Weights of a small mixture-of-experts language model, trained from scratch on English Wikipedia.
Size: width 160, vocabulary 8192, 31.2M parameters.
Training: a variant of SOAP for the experts, 4840 steps.
Below are experts of layer 6 (counted from 0) of a mixture-of-experts language model. Rows are named router (the router's row for the expert), gate (a neuron's input weights, with its number), up (a neuron's input weights, with its number), down (a neuron's output weights, with its number) and show model dimensions 0-159. Each number is 50 + 10 x the weight over its row's rms, rounded and kept within 0 to 99.
After each expert's rows: "mostly gets" lists some tokens that are sent to it at least half of the time; "comes before" lists some tokens at least twice as common just after its tokens as in all text. This comes from a sample of Wikipedia text that the model never trained on. Tokens count by the router's weight.

# expert 25
router:62 52 33 47 64 38 54 40 52 54 48 43 67 53 29 37 62 49 49 42 45 48 50 60 65 37 60 53 49 58 55 41 38 57 48 65 65 44 55 68 44 41 31 55 56 60 52 44 46 57 56 42 38 62 16 36 54 51 64 45 50 58 53 55 61 57 48 49 52 45 53 36 40 50 46 53 54 50 45 48 43 29 52 78 27 52 45 36 45 55 63 36 28 55 44 46 43 40 55 48 55 45 43 45 41 54 54 41 51 44 72 55 54 55 80 53 51 43 60 50 65 68 45 53 49 56 36 51 37 53 61 61 61 46 49 63 54 41 52 50 54 63 45 44 48 54 62 52 49 32 47 33 44 47 56 34 53 51 63 33
gate0:44 47 56 53 32 45 42 49 37 46 43 40 68 44 50 56 53 41 57 40 52 56 46 68 56 33 63 58 51 60 45 62 44 65 55 67 48 38 53 31 32 51 52 23 46 57 55 50 51 53 55 46 51 55 59 46 39 56 52 32 36 43 53 77 39 55 61 53 62 46 68 44 62 49 54 47 51 53 32 54 59 43 58 41 52 54 39 41 47 81 55 38 51 48 44 52 46 44 49 46 41 57 31 57 44 54 47 50 53 38 59 53 42 61 66 58 73 60 60 48 56 56 57 35 66 55 49 68 53 37 59 55 63 62 51 61 59 35 32 43 61 54 47 62 49 48 44 35 59 32 66 50 44 53 41 71 50 47 47 64
up0:47 38 45 54 73 66 47 61 56 56 50 47 39 46 44 69 75 43 49 41 42 30 64 36 59 52 43 51 45 42 70 57 59 43 54 51 57 50 40 62 37 54 53 50 53 55 62 62 59 49 66 57 50 42 59 37 63 47 49 66 64 36 44 59 38 46 47 47 55 42 42 40 67 51 50 63 51 35 75 34 63 36 54 63 53 52 39 39 45 42 39 54 50 51 45 44 40 42 46 38 58 60 50 59 61 53 58 56 46 66 67 43 43 49 49 39 57 49 28 43 58 50 54 53 58 46 45 54 43 55 64 40 50 68 67 40 56 57 47 27 57 60 47 46 42 49 34 52 57 49 22 62 44 42 50 46 54 33 44 66
down0:49 52 30 61 55 49 52 43 39 54 55 44 43 55 34 53 55 47 53 50 38 30 45 51 58 46 45 44 63 52 58 48 61 49 48 48 56 30 49 43 61 56 46 51 49 63 42 56 36 45 56 68 54 59 49 47 71 45 56 26 48 39 57 67 44 61 38 53 50 54 40 36 62 54 37 52 41 46 46 52 42 49 57 64 58 59 66 58 56 23 46 55 27 45 63 30 42 27 39 45 44 47 40 60 44 45 62 49 63 53 44 48 30 64 55 47 49 52 49 47 51 42 63 60 44 60 33 58 37 45 74 43 44 38 34 65 53 38 57 60 33 49 61 36 68 42 58 36 44 50 53 58 53 49 71 51 53 67 46 49
mostly gets: " Los", " art", "’", "'", "cade", "matic"
comes before: "s", "e", "ing", "ed", "er", "y"

# expert 48
router:60 46 44 50 49 35 51 55 40 47 39 59 41 44 45 45 46 48 61 43 40 42 58 52 61 54 61 47 60 47 48 60 53 48 53 42 70 57 33 47 62 40 53 46 49 48 63 30 53 51 53 53 61 55 51 73 54 41 42 54 45 37 69 32 47 55 33 54 50 33 63 46 71 59 59 39 52 56 50 47 53 45 45 43 36 44 40 44 35 58 47 56 43 47 39 40 46 39 58 59 57 42 33 21 62 54 56 62 39 36 34 45 71 55 43 50 61 57 39 65 57 37 37 45 50 42 52 73 66 51 44 47 57 61 40 65 51 42 38 51 36 54 51 65 49 49 38 54 60 28 61 55 44 53 23 55 59 62 55 38
gate0:41 59 52 45 54 63 66 36 51 57 56 46 31 53 46 56 45 58 56 51 50 48 47 74 44 43 51 47 66 50 66 52 48 58 45 59 37 38 67 37 54 33 71 47 51 51 61 36 52 53 52 28 46 39 39 59 62 30 54 54 36 47 52 55 29 42 32 64 50 58 67 52 64 42 57 53 62 48 69 52 61 65 52 48 40 50 46 52 45 60 49 32 35 56 43 58 50 58 43 22 58 59 41 54 57 44 44 24 59 60 54 46 46 68 56 56 43 50 39 62 47 43 34 56 76 43 41 50 51 57 56 61 47 54 51 36 38 49 36 49 42 31 47 42 47 56 43 49 41 53 47 57 57 53 54 50 72 50 62 43
up0:46 47 56 44 74 80 51 51 44 60 52 63 49 49 64 44 60 59 39 43 45 43 64 48 65 49 50 62 53 51 56 46 57 54 49 50 41 48 56 29 44 40 37 59 68 33 45 68 29 54 51 47 69 45 60 59 55 43 60 33 48 63 67 51 42 29 41 59 61 63 47 54 42 63 54 34 60 34 43 49 34 51 37 53 79 50 56 58 53 41 70 48 54 48 69 44 52 37 51 49 46 61 56 35 60 55 44 40 44 54 46 57 45 44 54 43 41 54 49 55 62 43 52 53 43 61 24 38 36 56 42 51 58 60 48 59 45 59 50 63 39 36 50 58 51 51 58 51 48 48 36 36 36 40 52 56 42 45 68 45
down0:51 51 64 58 42 47 38 35 52 34 30 60 33 47 38 68 49 50 59 55 45 63 46 64 38 41 44 54 29 42 56 49 46 58 71 67 45 29 47 54 47 31 43 49 36 55 47 51 44 53 44 41 54 55 65 37 50 38 42 47 45 62 36 63 52 58 67 53 50 46 39 33 46 44 51 55 53 48 44 45 43 57 56 51 55 45 76 55 66 53 47 53 41 54 56 46 61 43 45 55 63 49 54 46 46 53 43 50 64 61 46 54 53 60 53 43 65 60 42 57 57 61 55 41 65 57 56 62 47 63 65 60 62 35 52 35 62 53 44 69 70 53 41 45 53 34 55 46 66 50 28 62 61 54 48 64 33 62 70 57
mostly gets: "|", "=", ".", ").", " Website", "\"."
comes before: " ", " \"", " The", " In", " A", " He"

# expert 39
router:62 36 63 51 32 43 32 58 55 55 39 50 36 40 31 59 47 66 61 51 80 44 39 62 60 57 42 40 51 50 50 57 45 42 51 59 56 54 53 45 50 49 61 50 62 36 32 47 68 44 42 67 61 44 51 46 42 41 54 53 58 38 58 67 52 32 46 55 79 43 27 38 70 56 45 50 45 50 49 43 72 34 36 38 36 56 62 53 58 48 59 36 58 55 49 45 49 56 49 62 47 51 62 45 37 50 64 56 43 45 57 52 62 41 47 50 53 42 65 51 40 39 54 62 64 51 55 35 59 60 49 49 59 37 58 48 39 57 44 50 37 47 53 55 37 37 43 58 43 56 53 51 46 58 30 52 33 50 44 63
gate0:40 30 57 33 50 66 37 63 50 43 39 58 49 44 40 59 42 48 71 42 58 51 54 66 47 41 52 54 57 46 32 58 74 56 68 65 40 34 48 47 43 46 65 52 54 62 47 57 41 58 44 36 61 39 41 57 49 49 75 42 53 67 59 60 29 55 57 54 51 51 47 49 58 41 48 42 52 35 52 22 46 54 63 49 53 74 47 47 58 46 50 34 46 55 54 57 45 50 45 49 67 56 53 41 55 37 56 28 44 33 39 61 48 51 41 34 48 52 43 55 42 54 44 29 50 57 54 56 52 50 53 47 43 57 50 61 51 74 60 38 62 51 50 60 56 54 30 64 47 40 49 52 56 67 50 46 52 57 64 66
up0:73 56 59 49 38 69 69 40 60 73 55 42 54 58 47 42 43 49 36 46 37 46 56 55 56 53 54 47 64 45 53 57 60 71 60 54 34 57 62 50 56 62 41 46 47 32 61 47 47 53 54 43 55 54 33 60 60 33 54 56 44 61 58 47 58 53 48 44 40 57 47 64 38 42 58 34 54 56 37 43 39 64 63 53 52 58 41 60 61 64 47 37 49 63 44 53 44 49 60 60 35 61 44 41 40 34 48 40 44 57 56 41 26 55 45 36 64 56 48 62 56 53 40 53 68 64 46 39 74 55 46 50 37 48 53 40 58 59 56 55 39 37 41 67 42 65 56 52 49 60 42 49 42 46 54 75 55 52 37 32
down0:31 53 59 62 38 48 47 49 59 50 51 37 44 38 38 47 49 52 56 41 53 43 25 64 74 47 47 58 44 48 51 57 58 43 60 39 49 37 60 38 61 60 52 49 47 53 45 65 49 54 61 51 57 26 35 54 76 45 66 41 50 45 71 56 34 43 59 51 65 66 57 53 37 50 45 41 46 40 40 49 44 56 63 48 61 71 44 56 51 55 53 50 43 70 47 35 44 49 52 51 36 49 67 55 57 54 73 41 51 48 50 44 49 44 51 48 66 41 50 59 27 39 47 56 56 47 39 59 48 45 65 58 46 51 37 48 45 70 61 39 51 42 59 47 62 71 35 66 37 45 53 39 53 66 53 50 38 64 35 55
mostly gets: " ", " K", " B", " T", " L", " C"
comes before: "1", "2", "3", "4", "5", "6"

# expert 45
router:31 52 46 55 50 53 34 41 57 60 41 58 56 41 46 46 38 58 63 24 57 45 45 48 45 54 52 53 53 63 53 27 49 38 36 66 40 41 50 37 49 39 40 40 61 48 47 54 44 56 44 61 60 60 46 54 48 42 41 49 33 44 58 37 33 28 43 41 41 55 36 59 65 65 43 58 49 52 37 43 58 60 64 61 53 41 57 53 56 37 50 54 63 38 43 51 57 47 64 48 53 64 59 69 41 52 64 48 53 50 41 35 28 42 46 41 37 49 46 62 32 64 58 35 70 39 33 56 40 59 50 60 55 46 47 33 57 61 50 51 30 39 40 36 40 55 36 63 43 52 44 44 54 74 47 44 48 57 54 42
gate0:41 48 60 59 67 66 32 30 67 67 48 31 43 51 58 36 53 47 34 40 65 58 67 28 64 46 46 34 41 45 58 31 69 54 36 51 34 48 40 59 59 44 46 64 55 51 71 55 49 57 55 56 50 51 75 43 42 51 43 63 48 50 51 40 46 48 70 61 66 63 39 56 63 39 39 50 49 38 60 43 52 54 59 60 50 35 48 26 53 39 59 48 48 64 53 67 50 57 64 52 40 54 56 49 53 66 59 41 44 45 51 54 50 48 54 55 55 64 54 49 47 40 62 53 61 36 41 55 58 52 37 50 48 53 54 54 48 45 55 50 46 45 34 42 54 71 37 61 41 55 43 56 57 60 45 50 44 36 34 59
up0:40 38 62 71 64 70 31 50 54 53 69 47 55 60 58 52 69 48 45 59 44 38 55 41 38 56 48 38 47 60 62 60 54 58 50 52 34 41 56 57 61 54 48 45 47 61 46 58 54 22 40 55 38 45 46 46 51 37 44 63 61 59 57 61 55 51 39 60 27 45 52 43 43 48 30 53 44 44 78 41 38 61 48 57 41 28 47 50 46 34 64 33 56 65 58 53 61 59 56 35 60 56 47 44 49 31 45 45 63 71 48 34 44 44 40 46 59 47 51 56 51 62 44 51 64 41 70 48 38 56 43 44 49 48 51 66 55 38 54 51 52 40 54 57 43 41 58 44 38 38 45 45 45 39 47 60 45 38 52 64
down0:56 68 46 47 49 41 63 51 46 46 39 49 56 41 56 30 45 44 50 59 43 55 65 41 58 51 48 58 65 45 37 58 56 36 44 58 66 42 43 37 50 51 32 54 50 50 50 42 57 67 45 36 52 68 48 57 53 51 72 32 64 56 54 52 35 48 54 38 37 65 42 35 54 51 57 51 67 59 24 52 51 50 49 43 61 65 46 58 48 47 49 53 62 33 50 53 54 58 56 46 29 43 55 54 25 42 56 54 38 40 52 55 48 54 57 64 56 57 42 60 58 47 52 52 63 43 35 27 59 64 56 71 56 46 51 43 39 70 32 38 26 64 49 50 62 45 38 46 49 61 52 36 61 50 48 61 64 48 51 39
mostly gets: " five", "2", " nine", " four", " seven", " six"
comes before: "0", "9", " |", "8", "5", "7"

# expert 32
router:34 56 42 50 37 57 43 53 63 52 41 55 46 32 47 47 46 55 48 36 49 41 46 51 60 65 68 46 73 47 57 42 51 38 44 70 41 49 52 50 56 44 34 46 65 58 73 51 49 57 50 63 48 64 44 41 41 21 46 39 41 52 69 51 47 37 44 39 50 61 39 43 52 53 51 54 52 43 45 27 71 67 61 57 61 49 58 61 50 45 54 49 60 45 51 49 37 42 61 43 57 65 34 64 41 36 66 46 42 57 37 37 41 38 37 50 70 43 46 62 52 62 49 48 55 45 37 49 52 51 37 54 59 53 46 50 48 57 40 58 40 51 28 43 41 56 33 44 58 62 41 39 63 53 44 57 53 55 55 22
gate0:47 35 44 48 52 35 40 60 49 50 53 45 57 38 35 47 40 36 57 45 50 44 29 51 49 43 39 65 55 49 46 54 75 53 41 65 59 58 49 54 42 45 43 39 49 54 59 49 62 53 44 54 47 61 50 79 48 36 27 44 71 50 56 62 45 71 54 51 42 49 33 46 47 55 38 47 51 52 49 46 57 56 59 61 57 51 51 57 33 80 45 47 65 36 42 60 48 47 27 56 35 53 56 37 70 44 33 60 50 27 53 59 31 63 52 37 60 59 43 60 63 49 53 49 43 41 47 63 39 32 53 60 49 62 45 35 56 64 40 53 58 56 56 44 41 51 49 28 47 48 57 60 50 49 49 51 40 46 47 57
up0:47 41 35 51 49 48 49 51 51 35 42 52 46 64 43 47 61 36 62 56 33 54 44 53 31 45 42 43 31 55 45 42 57 56 44 57 41 43 38 39 42 39 48 46 70 59 55 49 75 48 51 72 44 53 46 51 49 44 60 54 51 55 55 65 52 30 60 56 40 44 56 46 53 54 54 66 68 50 38 46 42 44 72 55 41 71 30 65 25 71 46 52 66 58 45 53 44 63 39 55 45 45 55 43 31 27 32 44 58 36 71 57 55 49 64 38 62 46 45 58 63 49 51 48 64 45 51 45 61 45 50 72 30 57 44 52 53 50 36 48 48 50 57 45 60 46 48 43 58 40 42 53 55 56 62 54 49 51 39 55
down0:37 46 51 48 47 37 44 60 65 50 63 48 71 61 47 40 37 44 72 46 44 48 30 58 64 46 57 56 49 41 51 39 65 46 50 68 56 45 31 46 57 42 40 49 54 50 57 39 65 65 45 53 41 46 45 76 38 50 33 57 55 36 36 45 47 57 52 37 53 48 47 37 40 44 38 51 63 54 63 32 59 50 57 45 52 58 43 58 49 36 50 64 63 50 34 64 36 59 48 64 37 69 46 50 54 47 58 32 39 47 56 40 40 33 56 57 49 49 42 48 52 57 56 57 40 41 38 57 53 27 64 61 49 55 34 44 61 67 29 59 43 54 48 43 41 49 31 38 44 50 55 54 42 49 66 50 38 63 49 39
mostly gets: " one", " two", " three", " four", " several", " five"
comes before: "0", "9", " |", "8", "5", "7"

# expert 20
router:30 53 51 54 71 55 50 57 51 56 61 57 52 32 38 48 60 63 48 60 54 58 52 48 64 57 39 45 51 35 41 62 56 48 50 44 29 49 48 46 57 58 37 40 45 70 43 52 52 35 48 60 49 64 49 70 64 43 50 55 43 52 49 47 46 51 52 57 50 35 59 39 52 52 61 39 52 46 46 63 49 55 52 50 57 73 52 57 41 62 56 59 51 57 52 40 43 57 55 46 45 58 66 72 49 42 32 35 64 39 44 44 46 54 63 46 31 72 44 59 44 77 30 64 58 51 53 63 52 54 45 39 54 54 62 73 34 51 36 41 31 42 66 44 48 47 56 47 72 60 50 44 42 61 50 54 43 28 42 42
gate0:53 34 62 51 55 56 57 31 41 38 36 48 40 59 54 50 65 56 47 62 39 44 65 47 59 66 63 48 34 46 50 31 51 41 44 47 64 48 44 51 46 56 46 41 47 39 75 51 48 47 38 68 53 41 64 41 64 60 59 49 51 33 63 59 55 44 49 40 49 39 61 45 53 37 18 50 40 65 47 47 65 37 25 57 50 60 54 45 38 32 54 51 61 41 26 48 47 57 54 45 64 49 51 51 67 46 57 68 43 46 61 39 47 56 72 59 45 55 42 54 37 59 50 57 46 52 39 57 49 38 64 47 43 44 61 48 74 52 41 37 49 39 48 44 49 40 52 54 56 48 53 52 52 64 65 54 37 38 49 64
up0:54 31 30 55 36 56 55 56 62 67 47 54 55 52 45 66 53 48 61 47 62 56 55 58 47 62 57 41 52 54 51 31 56 41 58 45 52 53 46 46 49 63 71 47 59 66 41 42 59 58 41 43 54 51 55 46 62 60 54 45 38 38 57 38 72 52 28 54 40 53 38 53 30 47 51 57 45 56 27 44 76 55 61 56 48 49 47 46 47 41 57 42 43 43 40 59 44 39 64 57 66 58 59 30 67 48 50 42 63 45 34 35 53 18 43 58 59 29 44 51 52 42 57 53 37 55 51 57 43 50 48 65 38 53 39 47 39 41 47 53 48 51 73 45 57 38 46 44 57 49 51 49 52 69 45 61 38 40 35 48
down0:48 46 71 54 46 48 50 66 30 71 46 42 54 41 53 54 43 60 56 62 50 45 53 55 66 47 54 41 67 48 49 29 47 45 64 32 54 32 34 52 45 43 53 40 52 52 66 40 48 43 52 41 35 38 54 50 67 59 49 32 46 34 70 50 43 58 55 59 39 36 52 36 51 28 36 51 43 62 44 40 49 24 32 60 47 63 62 57 52 34 54 47 47 55 42 58 58 50 41 60 50 49 60 55 60 39 44 49 49 44 68 50 56 48 63 54 31 67 27 58 44 52 39 57 48 42 48 50 47 44 58 47 38 42 45 54 45 35 45 46 34 42 55 50 54 59 55 29 45 47 41 37 42 52 34 52 33 49 37 40
mostly gets: " were", " are", " became", " not", " been", " is"
comes before: " the", " a", " an", " to", " his", " \""

# expert 62
router:35 49 57 49 47 67 53 45 61 59 41 50 49 49 49 39 54 50 47 61 55 60 57 43 43 68 55 35 36 59 68 60 47 34 57 58 45 66 51 38 39 35 34 56 58 59 61 63 36 56 53 47 36 60 66 44 49 60 54 65 40 68 42 39 47 61 59 51 55 53 59 65 80 42 58 58 40 50 52 47 47 47 55 50 53 60 49 33 56 37 46 62 37 54 62 51 48 47 41 45 50 30 71 59 41 46 56 59 45 46 58 40 49 54 54 37 58 39 54 30 33 39 61 48 38 43 74 34 41 39 63 53 51 60 43 41 48 39 62 44 75 41 54 48 50 43 51 55 38 74 59 46 45 31 49 57 50 48 46 55
gate0:54 59 56 45 61 47 41 52 53 59 49 50 57 50 48 52 42 48 51 57 60 49 49 54 67 52 50 63 47 47 42 61 44 42 48 70 42 45 59 40 56 57 57 47 56 65 60 50 56 65 51 57 60 46 43 57 39 68 63 40 50 52 71 37 27 69 52 49 47 38 35 44 30 58 48 61 58 68 24 61 48 74 43 48 39 44 47 54 53 50 54 47 47 28 39 32 47 54 54 57 59 54 46 32 63 37 26 69 45 33 38 49 58 56 40 38 45 48 46 44 61 73 47 55 53 73 57 41 52 46 43 48 37 44 31 48 52 63 44 41 40 49 52 42 55 49 66 57 61 39 38 44 44 44 48 42 63 63 61 43
up0:44 68 43 33 59 52 75 78 50 48 52 50 49 57 42 51 42 77 56 47 64 28 45 48 63 43 46 57 33 47 58 42 47 53 33 58 50 46 40 48 48 38 45 72 54 51 48 64 45 55 35 75 42 47 54 54 36 65 55 32 60 51 48 43 45 48 59 61 59 46 32 53 38 55 62 54 43 40 27 51 65 53 63 51 45 43 51 51 47 66 37 48 49 59 40 54 58 50 46 61 61 52 52 51 59 41 42 40 40 49 43 55 48 45 34 43 57 61 61 55 48 57 58 46 47 43 35 62 48 54 55 49 54 54 34 54 55 73 43 56 31 45 56 63 39 63 36 48 40 52 59 38 69 49 40 60 62 36 42 50
down0:44 37 43 22 46 58 46 47 55 66 65 46 58 59 52 48 58 60 52 52 41 41 52 43 51 55 39 35 59 28 40 57 52 56 52 53 51 58 57 53 38 52 42 32 56 48 50 62 51 44 53 38 45 50 38 51 65 41 34 36 34 43 63 53 41 66 52 44 48 38 51 50 33 51 53 50 47 41 25 49 74 57 54 58 49 39 36 38 36 70 61 33 51 50 34 54 47 48 52 47 51 49 37 45 60 45 49 65 31 56 56 61 60 45 47 42 50 57 71 40 45 50 35 44 71 52 30 59 53 55 36 71 43 39 52 39 62 74 51 41 52 58 45 63 56 34 49 49 43 47 58 37 54 39 47 59 45 59 35 55
mostly gets: " University", " United", " States", " American", " China", " government"
comes before: ",", ".", " |", " (", " and", " in"

# expert 9
router:42 53 57 54 44 43 53 58 58 59 33 54 39 47 57 52 61 46 31 29 45 62 54 56 67 32 35 50 59 41 43 43 63 63 45 37 50 46 28 66 46 34 53 52 32 44 52 59 36 47 56 55 55 38 50 67 45 62 46 53 56 60 57 68 50 42 48 68 43 36 61 59 40 48 56 32 48 38 52 61 32 56 45 69 36 43 55 59 54 59 67 50 50 42 43 58 62 68 53 53 32 51 53 38 54 64 44 65 59 34 51 53 37 48 44 52 42 63 38 48 53 60 38 56 37 50 56 53 31 55 66 47 51 53 53 66 35 43 52 53 50 39 62 28 40 48 45 45 62 69 42 64 47 55 44 50 49 41 38 51
gate0:29 41 62 32 48 36 63 60 56 54 45 41 61 65 46 63 50 43 56 56 43 47 61 54 52 45 54 38 53 47 68 54 40 41 42 58 53 62 38 54 56 38 67 43 42 50 60 46 35 54 69 34 48 59 46 60 56 64 40 66 49 47 44 72 64 42 58 72 47 43 36 38 71 41 50 45 51 37 62 63 48 45 41 44 59 31 40 56 61 51 48 37 58 62 44 56 40 55 51 47 55 40 39 50 50 59 35 48 68 46 55 53 38 60 50 30 42 60 61 33 58 60 45 27 52 75 50 39 35 58 47 66 56 61 40 56 40 44 36 47 54 61 51 53 59 36 54 46 39 50 42 52 61 62 48 54 41 50 54 51
up0:47 54 45 51 44 44 55 47 46 53 59 46 22 52 55 56 45 33 49 54 53 49 44 52 40 61 60 49 37 31 31 54 39 51 65 67 43 28 48 47 46 53 46 60 52 60 53 32 47 58 67 54 52 38 51 56 36 49 59 53 38 63 61 49 42 61 44 66 61 33 58 40 70 47 72 59 46 49 45 48 47 41 50 44 32 54 41 61 53 41 65 50 67 43 47 47 42 29 48 75 57 50 57 63 49 69 28 64 53 45 44 36 52 64 56 46 43 56 55 44 61 35 47 54 45 38 35 59 46 31 53 54 34 42 45 61 36 67 43 52 44 37 54 45 55 58 68 61 44 57 43 55 53 50 43 41 63 50 40 40
down0:36 49 42 51 55 76 38 58 38 41 65 70 46 68 63 61 60 49 50 41 44 45 58 65 58 64 50 62 65 63 60 56 45 72 53 48 53 37 48 43 39 43 66 49 46 54 39 45 67 54 33 51 46 47 47 45 53 49 51 62 69 50 45 53 45 46 48 53 61 37 65 32 37 48 40 49 53 56 49 50 75 51 54 71 38 53 34 59 66 37 49 46 55 58 47 68 44 40 44 35 54 42 43 43 53 31 46 56 55 49 50 48 46 68 54 63 37 38 48 52 52 54 38 46 46 53 55 42 35 64 35 47 29 60 63 51 46 42 40 40 58 44 61 46 39 60 54 52 60 40 61 42 61 34 56 57 32 50 51 55
mostly gets: " to", " and", " with", " from", " by", " into"
comes before: " the", " a", " his", " be", " an", " her"

# expert 31
router:66 51 55 56 44 56 57 51 64 57 36 40 50 32 54 49 28 65 52 52 58 42 34 67 71 41 50 49 48 26 52 47 56 53 43 41 54 49 49 38 62 54 42 45 64 46 52 46 53 46 25 62 66 41 55 52 55 30 45 60 56 49 46 62 45 33 66 52 45 29 44 45 73 60 42 35 44 51 49 38 57 46 45 33 39 46 53 40 55 57 37 37 60 51 44 50 35 41 51 48 49 49 62 33 55 43 57 47 57 47 50 42 64 31 56 59 55 35 50 57 48 60 30 49 61 59 45 33 46 60 47 37 41 59 41 43 47 51 46 56 37 67 68 46 39 53 33 44 37 52 48 51 58 64 33 39 42 64 53 55
gate0:50 54 45 45 53 52 50 59 42 51 46 43 55 44 52 47 51 69 44 39 45 46 47 39 34 59 46 42 50 53 54 45 44 35 45 60 49 59 52 36 39 53 43 49 56 44 42 23 48 41 52 54 40 52 40 59 34 51 63 73 52 48 56 65 40 42 52 39 44 51 55 53 56 30 52 41 53 54 46 39 43 36 51 41 46 48 59 43 38 44 45 39 47 13 58 25 40 37 45 27 44 54 55 73 39 28 49 66 67 35 48 47 50 48 41 47 51 46 58 56 38 65 72 44 46 55 33 35 60 56 49 49 45 59 53 33 45 41 47 45 38 57 53 62 58 71 45 47 49 43 56 39 46 75 50 54 62 40 47 42
up0:63 63 54 43 43 50 38 43 55 67 50 43 39 27 55 54 47 38 53 51 42 46 41 34 49 49 54 64 54 45 53 54 43 58 64 43 50 52 72 59 59 40 70 50 48 42 47 67 35 50 31 65 44 55 54 74 52 49 47 37 43 32 57 32 47 46 57 73 39 46 62 49 63 71 56 59 55 38 41 50 56 60 38 63 52 37 47 50 48 39 56 72 50 42 56 54 49 44 48 58 29 53 54 47 44 65 35 41 67 60 51 46 35 51 40 39 39 40 44 41 45 62 34 53 54 50 43 52 48 61 60 61 66 54 60 49 49 44 37 40 68 67 66 53 56 41 47 46 62 45 43 35 43 47 53 46 49 30 46 43
down0:48 37 40 44 40 54 57 26 54 46 61 44 59 55 32 40 63 31 61 56 66 49 59 41 42 74 65 40 49 52 51 57 55 53 50 43 59 45 44 56 49 45 36 52 56 38 39 47 43 45 49 58 64 57 48 59 72 45 44 40 60 46 45 58 36 50 56 58 37 53 36 45 40 31 48 52 61 44 56 55 50 47 49 44 37 52 47 55 45 37 68 34 47 55 62 57 56 64 57 54 51 42 62 72 50 44 43 53 40 57 42 58 43 67 48 44 35 48 37 56 34 56 72 52 47 34 58 51 33 56 46 59 52 68 43 63 52 58 51 43 54 45 24 51 45 58 50 65 23 37 62 42 39 28 50 38 54 55 56 52
mostly gets: " ", "-", " b", "–", " super", " dis"
comes before: "1", "2", "3", "4", "5", "6"

# expert 27
router:52 38 47 51 43 43 58 53 67 53 62 51 51 56 36 60 25 47 41 18 41 59 43 48 40 29 36 56 48 52 46 38 55 55 53 30 51 29 37 56 47 39 45 44 38 57 45 55 38 67 56 42 66 47 48 52 53 54 51 47 61 48 43 52 58 45 36 56 48 48 62 60 41 51 66 29 44 62 59 41 46 58 58 42 55 49 35 67 55 36 54 47 47 51 46 46 63 65 51 40 37 57 54 51 51 61 49 48 53 33 38 38 28 55 47 53 49 52 42 61 48 39 40 41 46 44 63 42 46 53 55 43 60 33 67 46 32 54 52 71 40 58 48 35 43 56 54 72 67 58 46 55 33 55 46 52 41 34 37 35
gate0:57 45 65 51 36 64 43 40 41 39 46 51 51 37 27 64 37 49 44 44 46 58 60 52 67 50 42 53 49 54 44 42 39 59 53 39 46 40 48 48 45 79 47 49 40 55 39 48 43 51 56 68 49 60 42 30 44 51 38 47 46 47 53 56 55 52 42 42 32 37 35 72 52 44 46 42 51 55 41 50 62 34 35 52 65 59 45 42 50 54 60 48 57 63 48 38 56 58 60 54 34 37 54 60 49 36 58 41 70 63 35 49 60 45 28 55 51 42 54 48 52 48 30 42 52 47 51 66 70 39 48 42 47 37 46 40 68 42 45 52 56 63 72 58 49 56 69 47 50 37 40 56 80 46 50 49 46 49 40 63
up0:56 40 61 47 38 49 51 49 37 43 58 50 46 54 23 59 39 50 50 34 37 53 66 47 51 36 46 37 46 55 25 57 54 32 50 53 46 45 64 67 37 66 48 72 39 58 56 51 50 45 48 52 57 54 47 61 47 52 39 48 63 49 65 62 62 56 40 74 65 39 33 57 52 44 45 77 65 41 44 55 61 58 35 36 61 50 55 31 50 62 38 46 46 38 55 41 42 50 47 50 40 47 58 41 46 58 56 50 52 65 24 41 52 57 41 46 61 41 36 46 68 45 40 61 43 46 51 50 45 59 79 58 55 55 54 51 64 49 41 57 51 51 49 52 55 52 50 46 46 37 57 62 42 48 49 62 28 44 54 55
down0:26 59 67 51 54 52 37 51 50 47 43 43 56 39 60 48 48 62 52 66 47 38 40 53 55 36 63 75 64 61 45 46 51 60 38 38 58 58 48 55 68 68 51 48 46 40 67 57 57 45 35 59 45 58 58 46 53 50 59 43 60 55 57 65 36 62 51 33 33 58 51 55 43 65 42 37 54 53 58 44 54 59 54 59 35 62 63 60 54 60 42 68 54 59 67 44 39 55 51 53 65 60 44 37 49 48 57 37 62 49 69 45 64 52 45 65 46 56 49 52 58 57 53 49 40 61 58 28 55 53 48 60 39 58 48 37 45 53 43 54 52 48 60 59 37 37 52 24 29 52 59 39 62 64 44 37 67 51 53 32
mostly gets: " in", " from", " to", " by", " at", " with"
comes before: " the", " a", " his", " its", " an", " this"